config = dict(
    n_layer=12,
    d_model=96,
    n_experts=12,
    experts_per_token=1,
    d_expert=192,
    d_shared_expert=0,
    activation='squared_relu',
    moe_layers=[0, 2, 4, 6, 8, 10],
    router_score='sigmoid',
    normalize_top_k=False,
    routed_scale=2.0,
    balance_loss=0.00352,
    balance_bias=False,
    scale_expert_input=True,
    init_std_router=0.0116,
    lr_router=0.00357,
    vocab_size=2322,
    norm='rmsnorm',
    norm_eps=1e-05,
    tie_embeddings=False,
    optimizer='soap_variant',
    lr=0.00845,
    beta1=0.95,
    beta2=0.95,
    batch_tokens=[131072, 262144, 524288],
    seq_len=1024,
    train_tokens=545100000,
    steps=2631,
    dataset='wikipedia_en',
)
Below are experts of layer 2 (counted from 0) of a mixture-of-experts language model. Rows are named router (the router's row for the expert) and show model dimensions 0-47. Each number is 128 + 32 x the weight over its row's rms, rounded and kept within 0 to 255. Numbers have three digits each.
After each expert's rows: a language model's description of what the expert responds to. This comes from a sample of Wikipedia text that the model never trained on.

# expert 7
router:131150147122161083145136157109197062110175136167113095043053189145184136139135077139123122119145145164078149151101104147102128115128122149106086
Word endings and stems completing common words (sc-hed-uled, he-ight, mus-ical, beh-ind), and nouns like film, season, team.

# expert 11
router:136148085162151148122112080119138128090141123121108136130122175087081104084096170118168193079075132136147113103034159137173066101184155146126064
Articles, auxiliaries and pronouns in running prose, such as the, a, was, that, he, had been.

# expert 8
router:121166059123144121137083159102107123098113184155145131128129136120153107117119136116185095136153123067168099130103221123107166094194125118109137
Plural -s and other inflectional or inner endings before commas and periods, such as job-s, doll-ars, I-s-rael.

# expert 5
router:141135106093114113132115090128112123183140179136085160131108094089146167136110119143091172126077154114081078100143113061133083108150114145108088
Line breaks, table pipes, colons after infobox fields (Family:, Order:), list dashes, section == marks, and the word by.

# expert 6
router:124138046166141140224118181128128119092143182117150069137111087130122153114151142132134169135115141125182110104134162119138138169142137141193105
Inner syllables of longer words after a first piece, such as comp-ar-ed, prem-ar-ital, n-ar-rative, Metrop-ol-is.

# expert 2
router:102109111080138087161180149123137055126133120197147044111120188102082142096148123169183093139134149183135142112157120180154162113133101128148060
Single capital letters starting names or words, especially ' H', ' M', ' A', with following pieces such as H-en-ry, h-on-orary.

# expert 10
router:142133143124157125170181119109177089079130130117139151092174141106085100102122076108122156076091105121112042121052130129131014119131132157092082
Commas, periods, and, in, or between clauses and list items, plus mid-word consonant pieces like up-d-ated, k-ill-ed.

# expert 3
router:222127136095141136136125104084178156095159142155135103100145153143089093114157164198104134115139157122121146106118182142105132161152137198124119
Individual digits inside years, dates, scores and table figures, such as the 0 in 2024 or 2007.

# expert 9
router:144130165089144136151130049134111103095187115067152100172160104167126070113091135118097125124095169094058107133108090141098072114131182117167126
Vowel and suffix pieces inside words, often after S, such as S-pe-ed, S-ee also, fle-e-ing, Purp-ose.

# expert 0
router:130176155107145083124128150068168156162095117120206127160116201158184130154134047182113125135126154144138136160097111173101138119119112124077149
Second pieces of proper names after a capital initial, mainly places and people, such as O-ber, G-av-en, B-rist-ol, L-ong.

# expert 4
router:119165094115168118155180168011159090158095141107075110148097107126100140120119103153133175150133118139098121132126127085130130134140139170076104
Bare spaces, opening parentheses, dashes and degree or prime signs, mostly in tables, scores and geographic coordinates like 47°24′N 27°.

# expert 1
router:122166174096125149120165163138067143176156136137089094117147132071126105088086176147092122059153087055151133131132157100116120190111111137097149
Apostrophes in contractions and possessives (Can't, Will's, O'Brien), plus quotes, slashes and capitalised name starts like New, United, St.